python train.py --num_hidden_layers=8 --hidden_size=128 --n_experts=40 --experts_per_token=2 --d_expert=64 --d_shared_expert=128 --hidden_act="geglu" --moe_layers=[0, 1, 2, 3, 4, 5, 6, 7] --router_score="sigmoid" --normalize_top_k=false --routed_scale=1.0 --balance_loss=0.00218 --balance_bias=true --init_std_router=0.00972 --lr_router=0.00219 --num_attention_heads=2 --num_key_value_heads=2 --head_dim=64 --vocab_size=8192 --norm="rmsnorm" --norm_place="peri" --norm_eps=1e-05 --positions="learned" --qk_norm=false --attn_scale=0.125 --tie_word_embeddings=false --parallel_block=false --extras=["capped logits"] --init="normal" --init_std_qkv=0.0479 --init_std_o=0.0479 --init_std_up=0.0479 --init_std_down=0.0303 --optimizer="adamw" --learning_rate=0.00326 --beta1=0.95 --beta2=0.95 --weight_decay=0.0 --lr_head=0.00732 --max_grad_norm=0.5 --warmup_steps=591 --schedule="wsd" --decay_fraction=0.788 --decay_shape="sqrt" --final_lr_fraction=0.0 --batch_tokens=[16384, 32768] --max_seq_len=512 --doc_mask=false --train_tokens=236300000 --max_steps=9678 --dataset="wikipedia_en"
Below are experts of layer 4 (counted from 0) of a mixture-of-experts language model. Rows are named router (the router's row for the expert), gate (a neuron's input weights, with its number), up (a neuron's input weights, with its number), down (a neuron's output weights, with its number) and show model dimensions 0-127. Each number is 128 + 24 x the weight over its row's rms, rounded and kept within 0 to 255. Numbers have three digits each.
After each expert's rows: a language model's description of what the expert responds to; "raises" lists some tokens whose logits its average output raises strongly, later layers aside. This comes from a sample of Wikipedia text that the model never trained on.

# expert 14
router:103099116075150155114124122135136161110173106160165110152107093142110134112142103103113127163154128127184149151122132074131138126125094122120149101119143152127146112075105151128130118135145093166155144128148120102091143122110155093124105093123089130137111127126142129110134102109115166113097115105106131087126131190072138154077107118159119126133102129156144147119129127164157168112098
gate0:119116087118093118134093123143132106139127107117155140134135164103122144164139154143129131131140137093139165096127141129109140117114120159165181108120147183114108150105075149146134122151107100139155196129127099116112153122115140111154133179114124142130115130098111099136165106116121113150134155124132145159133113152106147095083131119177165141129087169121148162106087105184161140094149
up0:139104104116113100129159138137133131141164125108154142144095137108147109177158116120140096133173140116125152126170095126130135083128156110152146099146117111099082093127092153162132083100083120128113156140130132103107101083106169140155108149133125144098120168166105147114173148097118147125176136125122100108137108148131174101103105143148154109152104100102165120113130105154094164140135
down0:169154141120103092108148137167088139137158155121134119152149127100141104154123145109119166097159168163104148143087151077134130105114130147149110143095126092162133140139134133133118119126114104077148156097141149093142129152173147145125090151137142092121097137114098143112119107104143147117131148111134126119141145090106134125130160112119074123131084171111146081164178116166127079139132
It responds to: Suffix and inner pieces completing common English words, such as kn-ee, furn-it-ure, upd-ates, we-aker.
raises: "s", "ing", "d", "er,"

# expert 4
router:120129129112169128156112126127086124124123124115152124141111147116090175122069142080087118086100133144147146111131168077170095148141120157129137159100145144160156165102095144129108174133130122143159092141148108104131132132125103117150158116079100143140154112078126107169143154093120136095131108139149145113088123145113163133105151114142143091106135142112114115121086152155166146145133
gate1:088114171127142172119110139119155165152126130122143119112137107090134122130106174132108135111113146082144099088154091107128120108148104079150145140123173117131141126130153113148117120106090115159163129127167148138067119161150117088135089117131078131167155129084116125128066133169166156146128112142127167116110147125092148129113142126146104146098126153102092109105113148129124108105119
up1:132137168109165127167106100116129121154130154108102157118161152133116131161113166098123089104112117082154090076141113133161108134163147125179169136115176115125159106113157137148107161099117149090114138125163100113105114145121131123110096136108074132150131107092140152143123159130166119105165134106118126124108128135152156131108136138133123131138148108061139111148093136093166093144111
down1:092104142175143163141137112171150157106160094099151129124140121094120128104104128169127095171131114081109156138120107131133136102098104137160128105156177126129135138146139113111130109127067091132183095086159138119105136159128099108135110112108071116151113149114137139141112141140153145132128105135138136137135125098131133115117104120143144145112141135091100063074103172142096132117101
It responds to: List-item dashes opening infobox or taxonomy lines, table pipes at row starts, and word-final periods ending sentences before a line break.
raises: "”", ")", "\"", ");", "\")", "ees"

# expert 15
router:101110131117133140164120141160134082126070132135111146165131140117120128122103196113116114151138131144112156126128129110127141116135141152131139096125175120114150075131095132119097104163153128184180161144148139146132087151085151086111122120144129116106133108100158119150138091111114143152122128152164140132122148178101113117117129104125122082091193118100155140107108128110153127084145
gate0:128082124117170181108073124142130148135114123117102114136151112137150142133075143168145142112109146133087175138114100146120129140167114136156114153118127119137086137173095111122118113134124118134130093150160116129134118189159083131164191116105132148136103142099123091186098139092114130131086153119115090115119108107121116102107145101091135147146116132111136110140100102133106128142099
up0:115108102085173176117073122163127125100110137140083133171142126147143149130128164153097137114134120101130134074132114117141171157132126165149077165077124148103102103159084103128137122107177154140141091141194109142145125151127097132167162096140106142137132141090150122141142086098141114150106159141138127159144130129109127147121156105106141112114143114113125120147130113111128141133109
down0:152114071140124104116117104115161131099113100159135146117135114107125141178108124120125094160101108132180128120110104121110107137134108120106103188138100153146111131081148137135079123122125115143118208138126118127158167124111115147089118095172136126108147091140138145132125166137130117084100126134099155106085124132174132146143116150114161124128122088109136122134169104128156117140074
It responds to: Line breaks ending sentences, table rows and list items, and the == or === marks around section headings.
raises: ").", "a)", "|", ")", "),", "s)"

# expert 34
router:109081110080115149137135118132145172147136124114117168128141134146131165079150156139094110111136123142111141142096095114115150127187112127092116126078112188131141154115135089105113132186176138111181092171096143126102137126140112107132126151110143178180125124128146125129095120157107152145138113151123130080124105139110155121156123086125116130132148159139127144142128113161133138097115
gate0:113096130126108096103129121130164138154129110139135151177145130098165133069131066134114126164109160089110156142185131148148104139114131123137129090087115152127118136130121162117112128109146114129134130117123152151115135136114139123132117118064111119104121125095148101129110147083113177138124133135124082145174153099130142149124117129170138070119087120155160173148117116167096112114163
up0:137115135154099120147125112129148118157127143190081146141156136105176134090127129166107114140134110126072172118110121138164076126105117134153149117102144144069141133108128119121079101127165123131133159093104114087107156180113124147122131142092146123108093122154141111122100192151134152151113142114105102135114162077131133116142103129122136105153127121123133113158109138155119117177140
down0:107143141075161130111102157135132093115139118118134111110133101121141159178213129110110136112141133146116115103105080106160180107141141110127136101123129108118094127130126125132132067148115144149115148139138098090158139118144175132163139120143146128111164126123126095147135134129129106140101150130098176161135075139164106106106147138127061129134140109082114144092137152101150135137111
It responds to: Values after infobox labels like Height feet and inches, em-dash table fillers, and connectives which, that, who.
raises: " needed", " compared", "ney"

# expert 2
router:117128091113148149112111093127105148156118091168149141116156128122142155102110129114137138186132143162134128178125156092135104132118100123120133153100098125140130136119105147120108105116147104125194134116137120105094104119170146108122109079077111091105141127111189070155145121114117163147127125114183122114138127148160152081109137119079150130117156143126125135088147147148150115120157
gate0:114131112080147122183117144103064114137113093127095112146134140113131132150127104123103106113135063078130123099131154149127125132112112165102139131164129142118107109137106076106112180145109135108127128116141139089112121150081183120160126126130133148117130168124096131150131134110113136137112117117141110154100142177118053125120090137164089120147087169137114117157144132121114139138131
up0:130105091084138131163136129136077131129094096107090142160130174143130115116106095115093144139102063101114118123088101132122129142123130143131144136155115170128076121168122125133119158173129126075144100145134101089108103115107176118160105131099131131144115179090129134126142117123110126155117143135153109143111107155134048127127097124143116119153133150118131113154163129122119116165115
down0:139159159133169136138122119118132116121171140119166115085147104160128148165117149104119156133137155146134097152139118170087160147163159104154150177133107126099179139115150165144184109102119134140108108069090152122106151138112150121106142153107125119116162111111176106119153128082157133137110129135127132149142143138157123139138125095111100127155090123117122145145095114057103120136137
It responds to: Pipe characters dividing cells in wiki tables, mostly after numbers or names in sports results, discographies and standings rows.
raises: "ography==", "us:", "ibli", "s==", " Binomial", " chronology"

# expert 1
router:107128099104104188123113105123099137143104147133145152142111113127125130134118118118110112121187101107161126130103112103153108116110130101139130127113139097123121172134119141095123145127101112113155146118145121105153161112082163091123160102128148155110108121120142089141134116106116148161101149140145124141137145118084107086096141111152126175093122162109170150112094191203149160109097
gate0:121109166116154133121118126127129161127119108148163139122189098099145162140113142137127159152150152149138147101124124121176112129127103151136197091125146145114160126085105101133129147148176137139161151122108165163122099130128103105111162116075075133142138173127158093128115120134107127131135097128146172086161105125117147120116115133131101123091136135114131171134079127173128124089153
up0:159148108119136133086165114108129131106088173095123098143153076129143102158110094120132154090129123138162104138131096120138134150107145112159156111113122132122119152138152112157139148108107179093096165116085131161168108148080130164086128133086124149113128122181094119107120099121141112149159114130111143117166123115150104098114095166124131152118142119104177151108103120122149114121087
down0:076118117116154182130103146123139083125169137102110095143102182128107109143143141137119090142143136104138094115151164105144150161143119131121159142083157126097146104122106080105128114083160105095185140090150112131112107119167114130080147125118109155137085109131143154136128152112147128119134148125110141095137170159141156104125102115122173119110180145089143146143137132111116120130141
It responds to: First piece of a split word, usually a lone consonant or cluster like W, F, T, sp, as in "W|anna", "F|urthermore", "def|ensive".
raises: "u", "en", "ar", "el", "an", "r"

# expert 30
router:098138104104129130132106154164134124179132105136150142156113132152160136096110149115107140126123115147131143156113157122124144150146104110109147171123164154134100103134093138120100110115167064118169097134180168104111135121113108091151152120147110146098106133050118129099134148167108159094110112131134123160109089135098108156148105090127144149105129154072135135105136140156115134135158
gate0:116092149126128125137149158151123147129151115130132089124126125168198122106150111144107145145094136128102173107132136119130173145134107113117114151117153167118122118101157156183122099111126122170136090121133118113095117115156146125150152112126126093156068115170117127141148168134130135188161113136111118131102082129108151122153123161163124180134158148202126115155128134127110114134116
up0:137120099110080097151108139144109108146109098132150154111183154122136135128102092127151130083133128156115110123176135097123150156115171126131128074111196148141131124107140140159186122111108093143109074148160108173106107160139136140111089134105119119060126101148110147145107082111122103118147136128145118138104110114121116109118118127127140134147107130121172090143115102128112128128092
down0:096115156118159144093125150131096132124125126139096150143142135102192086126137122145129141175099111084110117117121148139111140155146125145153167105122117117096105152127117134127109109110132155153113168138122149131125134150117133135154074144134111154134129136122142117115099127129109113087115139068135149084103125150172156146116142112112167094071155053138088132121081142097169128111133
It responds to: Word pieces following a capital or lowercase P, especially "le" as in Pleasant, Pleistocene, Struggle, rifle, Examples.
raises: "s,", "is", "re", "s."

# expert 37
router:100142131126140156113154128139131113150163160157099147144161103165134222123112146144084164125140099146151142142120101095121184151129112159108125120122113137172138098124156153134133138165133125114140127079120124111092130117156111085117165144147118134090117122101128093132128140128118149140089111160195173108110130136075117125117131102161151110118118152122110144099119153147140134119122
gate0:129119143084141134132113135158091132159100108133181120101125153113129139131085132088141087110120161138116089092160172080144142140135143150114143120084107124140140138145128147134100140078113117145134144114095075187106108132072144116151151110104104119117152127096121143175094129108123102159135147125087131133182103120118120146137154140158155139131159152147139095149085136124153136126121
up0:121139116153108125146112082074146127077143137162104095121100123131136112133184130150129167127136082102123149145128103143122078127109098115139108165174168089121106151111094115100148135159138121123147140148169122087163139120153094137101099157135155127106127107132132113115176120125115133079135126105121151128106145161150124110100133116099078124110120151082151159150165116125108092141142
down0:135124141145156132146160147122115109171159072134116161095135126134149112076127141147113132101123141089180128114118155146105100110130118109138123129110140079162131150105175101172111123144133112146134146100121070168153166170119089150129094130100157135162102079118103099155114123127154128123133131158148079092170121148133140151103119122142128140142139148094139140141168098131125119165113
It responds to: Single capital letters inside acronyms, codes and designations, such as the U in "2002 RU", "BTU", "WYSIWYG", "OK".
raises: "All", "M", "SA", ".", "B", "s"

# expert 26
router:117111101100108143116106140127152127114113081152126146087154155131135160116098148138095171124152113161110099110139145063144122105138093114133128139124131119139142132106134157166108159133127144144173105154114145133131168105138150093134163160151143145144142085087154108152141130121101169178105143127108149089112120155105112133127139086134123127096188147153132176113083088137105143136114
gate1:112144148124159141099099129129137131137102114140091121119163092119115142120102162143125125130128094167086091060133139138125149150184077117133158130099169083088109132147116128117099153114143101168144101148136154108125129134129100074116173135137144129143135149090104147145157153128114121128122129142130154121115133112096126143167139104141123135145128127152108170113137160179186164098095
up1:119107104130080114157123094141114136146153138122167140155091141138141130141113098097096156119157166084174168191142150127118090152084187134130116124157123152147127124109131128114159158135123131086131149096146113141136106134101123161119128087136130144098112098120128120124108112159129134117164139101149165141146110174133136101101117131117131154074096164088149103124142134088114107116163
down1:089136137153127132124123094118110168108092117113109120138115114105132068104091160124140124123127124162114163136138133140098122086140172101162102123136160099152156134158149097138108137096134118123133093094126119161088160084149191123092138101153122113156144153084133165129146143126125086113095150122135161172125120134158135114150125151137118107113135081159134128136117087125153116185125
It responds to: Closing parentheses ending years or dates in parentheses, birth dates, taxonomic authorities and disambiguations, like (born April 15, 1982).
raises: " of", " active:", "\",", "\".", " however,"

# expert 3
router:089100107092111164136098125168136132167094116103122137148161135126133137126131161114093114122159156146133141103130133103157134177160099132109146110122172104109087123159126114140118151156128106142144118147159125170106148147154126085117135125098076157132139172091141119154137169155115153136093132139163105137117097131072145108150139081135113161102103132111130132076134134122093153096153
gate1:123110103114128152146113105099101144146125151125119113171084135086166147099145149097090142144176140175138156117129167121147130123128131152122119131163111132107124154110170119131103154109139113091138121125128129085116154174084128124157142097147101156138120168075124102117124148162126148124103106113152134150124115130109142138135128086119062160106197135090140130098119106129122124082141
up1:103150163134132116137145133149125095117136100140139153100145137147135121159101126146189147097080102115106134135120107109095151130168103097145146177108130154169153127114100106095132132163116137167141112127101150132140087131134131103103145165102125079156141101149124131170151106105120122140122154128133152101090124148127104123119124138115201111168109131178122163175149144160155116106111
down1:082138148102133112132085142161086122147157171113116148099166133110114137129094117171153159128135144122120096136135152116097109139171135165123145144153118103121122134161147128119133175109111110129087143109166123153152124172177143136115134133120104128128113106125135090145143070059132136164119093111088159159127128131143172099130112150130145122155110156110119146141109131175113132100083
It responds to: Short word pieces like al, or, el, ar inside names and words, often after an initial letter or parenthesis, plus LaTeX braces; Malaysia, Norberg, David.
raises: "ress", "born", "urance", "her", "ident", "leg"

# expert 20
router:092102143119122125104122131138126157125161067104160125086076153132106125105143161119135106111136137141127147157120108101146103118139116151128123108104144113099134107123127135118148139120194139125162114114109078114144155126124125093176126127133130160115160161056152153151133143129116132139092120109161145148113111129074118138121098108130146124066107167111120116092065107163122123128154
gate0:104166135115129141139105147121138143080155115158119115118131126105134132154110188111106127097178144173178091098138138116173094111103131127140120135121158077084126126127119147112134135167130112100144138158117099176109127186144098122090162081102127108116127136085175106130121101141112156114146178134134117141118109121108105118085111133123110101125107151101151115126111127158140144152155
up0:137076113140088138133111121100088097145144135158115160156112160134102156103150125150114156117101119094104166082117083175127124132102128117118125122143102136166096156110114110149119127125167092133151151143152147087125161114133161143167124149133144135143119129180104117114132150139126131140135077120174121131144163127142167116176179117097167151125159150133140175139126105094107123115111
down0:131150067140152115113115122127070128148131102147152149108077148199105101110116101166144127089128136139156139142144179107127090108128145134130102128140121125101113120096162195164146131126129133128159105141127139179149116129105160145175176089134138126130105112145130123107087127130127106127118153090146146119086104125107150139139138083132133151146111118129125134098095135110153146091140
It responds to: Words and word pieces right after was, is, be, were, such as able, considered, appointed, not, a, is-ol-ated.
raises: "ings", "hol", "h", "ings,", "e", "ington"

# expert 27
router:099136143114125114124139117180140138132131144103132125119150123117127138127120113137144156092118141107089166167092099095144168155184097123143171134149132124140134098118131088120088134160128096148178102116104159074084144135119110103121163126103117119125088107076127124137142130096105142084121158128117131115146117183086146133120148097096057108125101133114145133136123143132164145117135
gate0:095127128143114154172130142150116105100113116114128117087146129112118097116163125134115055103112133109128138152157128153142131104117130079153151096135153163123113137164117094105151134153088102128162154081114102079170143144102102127126143067126144115079121139135138140114126113090149142093119123109137156092091138150115155114110130127127140113117124130163178122158163156147167141160157
up0:147123105147101142114085116057134145144152134170156148140114107163090134142140132101168124107085159141127114136146117119083113155071108117073116126114154099143130118149125170150119128124105114119104120147156141128123118143108146123106102154146129144152155143160095121100078125192125174155101108117135108199140131139134111148127152143155105162103127137116126121106093132119113118105131
down0:084125151124097158148099108156169116115138150133135165156131143122133115140125088159122101124093130091128136116128100190118132094105130119149125139138121104083142129116141073110125114155135161116108083105131147084144148148133086121107083118127102079117122154133105132087148113080129113083104189096145097114117148160136145101125092147147123112149110153114111124124111142124174122095119
It responds to: The word an in census "at an average density", coordinate marks °N and ″N, ft, percent signs and table pipes after numbers.
raises: " or", " and", " to", "ode", " et"

# expert 29
router:089102173100118192138098118144104111113134134140156138132140152098100150131139134145117116139158171145155157109099117111174151126172123128169168134143180123126132168108116132121127112134142128148160133133117130143098139164157075108138157130143102157136126134083157091143114113119125147152123140161140177121121145125091123101131146083145112136097129183105121107089082101133161131131101
gate1:118134164145107143120100125115136119112112114150141150098120154131142121133131142117164096135122176148129092116084120134106096111134133095138140121155134119129156121129092127136138132193080113162133126134104097119122155111151103115133116090167143112148108136150100167117096094181129105159158108086115155123084176091121089125125116154139077187093134174123108118166124127157149132147118
up1:124129137165095148131146124137109129110127159146156096128161126124131153155179127157150123113122134166152140082124113159215151102125149129153137162101171100099129106117112116101083115123161155102149112114125142182125096154137107125153106107133116166146149165143148113118170119146121122104082149149147136140117127125099179133128197125143135147122141113129114142120112102089143157123143
down1:133102130135124130145117112106137132151090078119130144119111141146153043147118119170098149121113098097117140117138078125107170110138122133100154152124169126128193081090128103089101176113113105108163153134098138114133104110159129103126156162129126119135138124129125116139166153165100125087083161138128150123149086147133110090122150135114132108135115140139107139134129115108148177104135
It responds to: First token of a new line, table row or heading: line breaks, pipes, dashes, track numbers like 17, and "==See also" headings.
raises: "ations.", " them.", "ion.", " him.", ").", "overnment"

# expert 12
router:096083072129091138138108118120108121134118106115163122171143155130161125088109155102142118147156085125091131140146096119145116139128103140127161124120166149129163086122158121133151135171126123128158128116129137152106108126155154105110134113097108165105110141105112125119110163146105102088081152159148158145150099166096141107111123085131153125099105138110145113148091165148153139082184
gate0:124139123131107140088114167114097149120117151116120075136132164126099138171101119114119128109146103125149156141102109110134083110089122170124132121109143145119110159071131116128142096129150148111132136141113138170110125119117157125146119152106129131123121151135169093112186117123125142096169108179145173137074172119102158152080123098114102093180123134132173117114084132137144154135130
up0:120130107154129134085101172127108142098088110107116139173144162132122120161141118093168149139164142132120135118107105138144153087123134157139144104159127142083099120083159097177136118130166135130107104130118132145092161079155164136156111145133122119094102101102131134117151123124128118094126124160116144137112195087127137151146106117111114121173099097104160111148089142130141156171106
down0:153101151099173144147144186115141150120155117139156148128139151153137109148137139096144148135079111132124131129134110164163090149135134129118122130147116128150115156134158115154142135100098113100141095134095125134153125097127085115129130105128119109125126125132079143098102095130150110147090112052081087135164105146107103124113126151168183171108089140165108110098148121154155129115153
It responds to: Minute marks in coordinates, sports-table headers like Goals, Apps and Team, and inner word pieces such as op, ic, ip.
raises: "ure", "ur", "ence", "z", "ut", "i"

# expert 19
router:091083166111158124143115137153118122161150141150159160140125108117122127084130114175107129128135152147096121122105148074125132128139088100087114106127158130140163127106083126098128145142144107136157162149134125137106148148119083102125166159044091147134158160126174085161103110165120148155125148108140141142102106145090102117143123087109135115148130154121123123118135124143117112095117
gate0:117105100122133146147139124086096074139148136164135138099104103137126123122154124177109135102130114116141137094110132124133169086120082196101103130150121162141133159128108113100094098099119127109129190113135117097159128142111132142110152173099127143115140133123145105164106118170134153108114171094130162127147120147124113097128105113102087089148139132107118173147144088142139114103170
up0:107101127159162153167126129142134153144128083087144082139194065115084116148144135152100061110124118111124131131127101105154104140143117161134156154169172129102122067127126121153101129101148111155124106143133122143143131131141113124120106128133111126151156111107146127126138151094120148093156175139109127148134164134136134095139106145186142154103082108116131118131128128142123170109112
down0:127114146088120080099125135154118101102127170118138157110162149120142143137125098125130140125096149141130124133082129113135105092118112130127108141123120087108171152077105133162149111121151105091134116083178071160092111164126104178126105130116118195146142102136150116165119099121128075117102148112139110139152148117123122113119130128109139087127114141107111129117154148097128110155065
It responds to: Adjective or noun right after a or an, like Canadian, estimated, role, large, new, plus some word-ending pieces.
raises: " people,", " people.", "cluding", " birth:", " purp"

# expert 23
router:096110148118146141144128150133130112134147127150152160113143094138167155146113128098108134151154140077129171123131139091159153131150090101127115133101104144178141156092103115107092124166135136156172157108165166087117167100134161082108146139113104113125091132143107107164146178165111170121120126134144136144125138144078133106171136109130138134125126166121132133089122138157166158115101
gate0:115147147112162129153129156122127110104100148128146142130129100110150125116075077086133115122130116104117171139133127116111166145139095086111134106181145154112122122157150156105117060122166138140132084125152143086107137132108163122109102111116102149137110169112145128161096153129127129163091160092174122071131116142110117084140119097125165112140117120170109138091099122116150126130123
up0:129115111120111126118132102153106127157133121146127124167134156127120138129187139172078161133108137136137118103115102148140108101110151120160156123107134081110142152127147106133138165169101143110128164117076122190155104157121092151142153140107181132115148101145124139096144104084130141107157127174108154181121181110140129165096154131141109124092152130109142134136146133158143151097102
down0:106170130181080127099147126052142108117157102129140175141162145135145137154133119136082111114163138087109147104137114137128139108149139155147105108095148157116148103101056130159109152116107112123073168105162091128100158159143116100116150138111123145162084116134116136167124122129128165125126131097140134112137121150140135139103094130127149121106146085127134145147101131160143133113124
It responds to: Pieces of chemical, biological and technical terms and formula symbols, e.g. mic, comb, InChI =, LaTeX braces, mercurate.
raises: " |", "ington", " ==="

# expert 6
router:095159119135093092123131138147113157130104104176140128127128106080146148151099146112121132121169133107121132146073111097158128108145116112099128114142167114131116098130132108164157147166128107145157132131140115148139119123126100093145139124111065110108133103108140120094138172134114130136071088115165136148115078154071118106118099112129128131096128162076150144102079147148139101128160
gate0:104106127129112112145122127142129143153143140147131117107111121107128141125118171112083121088155088151147119134153151102144138113136122102096111108132105146119127147145149084120144094128159098146183127147138152149146142125117155103166146116145065136117146145086124139181141108148107147143096126125119145107111143104101118072137136110143120174083134193150095123104084130193155138104157
up0:175151097164096090105174121148138136144129138129104136106114092105116123162127150101121094106098095128118106134146121132123149103143170104083091112142159121143119101150167102163170099082139129131088099153153143148128151089101110166152112151138097117118139124146089164106132124151133121142114110107146107153143140090164116078132109160130163161119110110108148105109092133114125102134164
down0:138162131138181158104093123149160117070110145155126153121096099136081130134179151101113147085136131143156124108092119136097085114105131128127118105076141153096141123170122140170134102153149129152131115172117143169124132118083113165168116134118109099105113126159106113118142142164154120152092102138135154133136137131103122133137137176120144137129164162104087175103135135127107111122143
It responds to: Middle pieces of proper names and foreign words, often after a capital initial, as in J-oy-ce, M-end-oza, V-ir-tus.
raises: "ud", "ited", "ly", "ly,"

# expert 33
router:097137144132127149107081150171117117129113089158123128132116100118137155138133136144083143130143093115133137090129103084176151135146145118086119151154111125145118120125099103154142139154154109160157106111162172097096165092159111112120140142116105119142172113123142095131158131153125098124140095113150135147127140141077162106132146105077147143124138165076163141120125111181141094086140
gate0:111155117114112125161117129153130114120142111125077148163143107089112137117113137128128156113134129139119152099133164106108099179134097143109150119142151141128095125150130108120101141148126073148157150126150141129119135177093120104140162162111073154087124145107125096151157091119120138095045150127124166110104107104111097111117156093141087114126094149133140106108112123160174131124161
up0:168154094179120111112134121138152129099120099125085111145130081124135084157162143166139139116118099151117095106132140118098102145094167133120112138150146117141115105140137100144123128137128113106093110093152155163112150108147111161116126173145110125102140123158112156102172109157149085096089106095167103139138101110157110102176113159102156142163096089100119128119138132116142108163137
down0:150122177118167097161100137109105092118122142126136189161117161101132139166114128167109116137082131126135119126143120136155143119124131140111136116132163139139152154095127110100122115094148135147146116106098079142125105112138156154159081118126130120125123176116149120103139093102095149085167157138096129120119159094156108183108101145123120130100111091116150145164120078107140170114095
It responds to: Middle pieces of foreign or uncommon names and words, such as est in "Balonc|est|o", "Pal|est|ine", "Kopr|iv|nica", plus Thai bytes.
raises: "e", "y", "ed", " and", "et", "il"

# expert 28
router:102128133093169186161089137127155119121118099127150127120177129138140157139095124163092118142140134118134148118115123110140103116121091121154128153069137130134152137134123141105155092140174158161161138098167174111079109157131117086174138122136064157145122128079145115150129139062123124141123164132148144114109148112119133156103141114133126123112115163089124135153099120137119111123102
gate1:120102148103138174155113161128163120125116099123114130127154153130103148151117124125068138122116141128171124115129138080127107132149111075125144118100123136148140106082119122110125141134140119080146120106167146128125137116101104084167138163128078125129157156101163149120136126073153115110129141175199156141109147169119110165110130125135162167129130138097120105143098150113109086124103
up1:143152130081155164148133155127201124109135102089125108133166162113141138143132125144096141145123133153148103133133104120153107101150119107158143125100085121129147112140132134117134098125181155101121138123177144155110082142120135107152143134097066156102109127095135160143144136079150110130105142151156180145111156133143133174105146147126133125161148124105123093164101129100101120112088
down1:144156149141140101102113068152086185144112147192127143136157120129126099143117107144154137126106068141103129153122106135100135075133155145092114126125149118085131120125133132137086109155121139170101158188127131111119159110175147159105138088158141156140084115160141106145136151148130166116136142136097122113153145091127119132106125126095130117129135165152145117108104113127160155114109
It responds to: Sentence-opening subordinators and dates with a comma, such as However, Although, While, In 2010, plus connecting words in plot and career narratives.
raises: "ly", "ively", "ay"

# expert 13
router:095107133097087123133155146108103125206156093146153157143140154096189141142115128114103125143142149121166153121142143139158132133136113134158161160114092146115154151153105153135123092153146105142150112158113174105096138135109117109123156147103104165110108112161119106118102130152108156133092141095167163102107122160088147090134141106101086143122121165131127120142102126168116121106125
gate1:085112110139136119135115121141144128131127108130145145139159139115118161098108171145112148088179174117140148144159113091144112143121082084109158121113162118125115155114115120152119132148116151146167105105125125126143105143138082089109160142122104121135157166087154091161087163097102133078089080126142120093124172141088162121110152123134165103112121145141159155093104126137137120114120
up1:143094121144104094136158091100108098151136120098104162105159142109107095138138086147148127159112130132172155147176140131126129107124175089131155098110098130113106165127133151136127105176130144113103120135114086125167112153102082153135147181156110153145138124125133133155105146116108078114134130122174085109128148093161140112104109148120150090154120101124079126128121116110168144154132
down1:140122112170145139104128124117149106119116157148136127146125104143160110058108131135156130063130134140120113151150140140112113155120118158156153102101186133178099107174138115091131136106125122115110157117169079134126139165150127129160099104136125149117118145115072171160135161158119114168145153105149081117129125146114113091134119134131135104139169141111116131117152162131184101132112
It responds to: Common nouns naming a kind of work or organization, like album, film, band, club, Award, often in infobox fields before a colon.
raises: "rid", "ures", "keep"

# expert 22
router:090087153124136151123096142158125100105152101119127141121118115134126155120093159149129125128128159117114117164131135096106126094126119145103161105135131121123090149125130133132138142199136074202181121121107121108141126112117114102149154106103097112139147117113129105136118156144100119133110136117103154082086132121108100128131137129124114157113145190079103122127130167203137125110167
gate1:125100126168085118140108191151135127108168188135128123101096145125082143101115105160127097147116139146088110120119119116122148101163131176105139133117150093116109151106125114134101117140133113132144110157130144126142101128164106097099198105121125134126122152089117141125155140160099092138124155124146134111106096144107147121163122117059150106123130104081130167133127109147142171103136
up1:144177107080146181137111102120128116162115114091087096160167114142134132147166139140104149111125140134170148114149142123146099143117108087132089147120153137131131116144118131125144131105143165106090133087110138134134142137120168154152120146160137154121142098179128095136113109070131157134100109141115068135164130115140127143081171127155136111150178136165131135162101137094132116142108
down1:154145129153149090109089142169125112103094122124126091120116130106155141104069109132143195161151146113146131127096130156111099091147138151158111130133132106134116136114127124144130106107155163161081164133119138138136135139089139148122091130110111150112112132124117131144125134090070143129119101175073165099129143076101109145101119098145135125145073163149164139122127112104142129139164
It responds to: Space-preceded numbers and decimal parts in tables, census percentages and coordinates, such as 33.85%, 233,869, 47.550°.
raises: "8,", "7,", "er,", "6,", "8.", "9,"

# expert 17
router:101097100106148137155082136095139124152145106159136133134088144104135165110146133140141139153116140109167163119140113121146119121144115129142156127162100134090158143091106115103148190132120090138166101111072143125166078129097121102160139154113124116083124159079163129171143131108121156088137138140158155123114129160093152146138156116120149116091149158122123150146113116181132122114117
gate0:116114153106114134063131132124130159143099119119123108150128161127164144128094165183103142113096162172081146128136106100122123108135083108131120118112156086156097137146167157125165086138167136127136148083144122137112134103151095098148132114143149160153133109126124117144130138105124109132134128125137107138109087111119132103121105133161090189134159160064091105127144117152120115127164
up0:135139132133132144166078123183148155090124114121135192130143105162111128089149114111125140136135101091158096143108127114155193153108119157102150098126122198134135114132120094144117143136121169147154118162125089080104150101135145112105155123107105156111119126125106110105120144159133108156150120118144122134093135113105172082137091087097116130125122116110121131084117149139148155141121
down0:119128139112110123130097101157096099119128148160139128135088117101145144094166122150153110131128125120119167119119166126125128149150137139133113137168126162119109132136146124135118176169095095103134140094084140105112087111108154127109167143102135134095171155117139117151114123099111149115111099148118160126132132141109183109159096123106131108162138130126071119092150206172160160123085
It responds to: Past participles and particles after was/is/be, such as purchased, released, used, won, up, over, in passives like "was purchased by".
raises: " |", ";", ":", " the"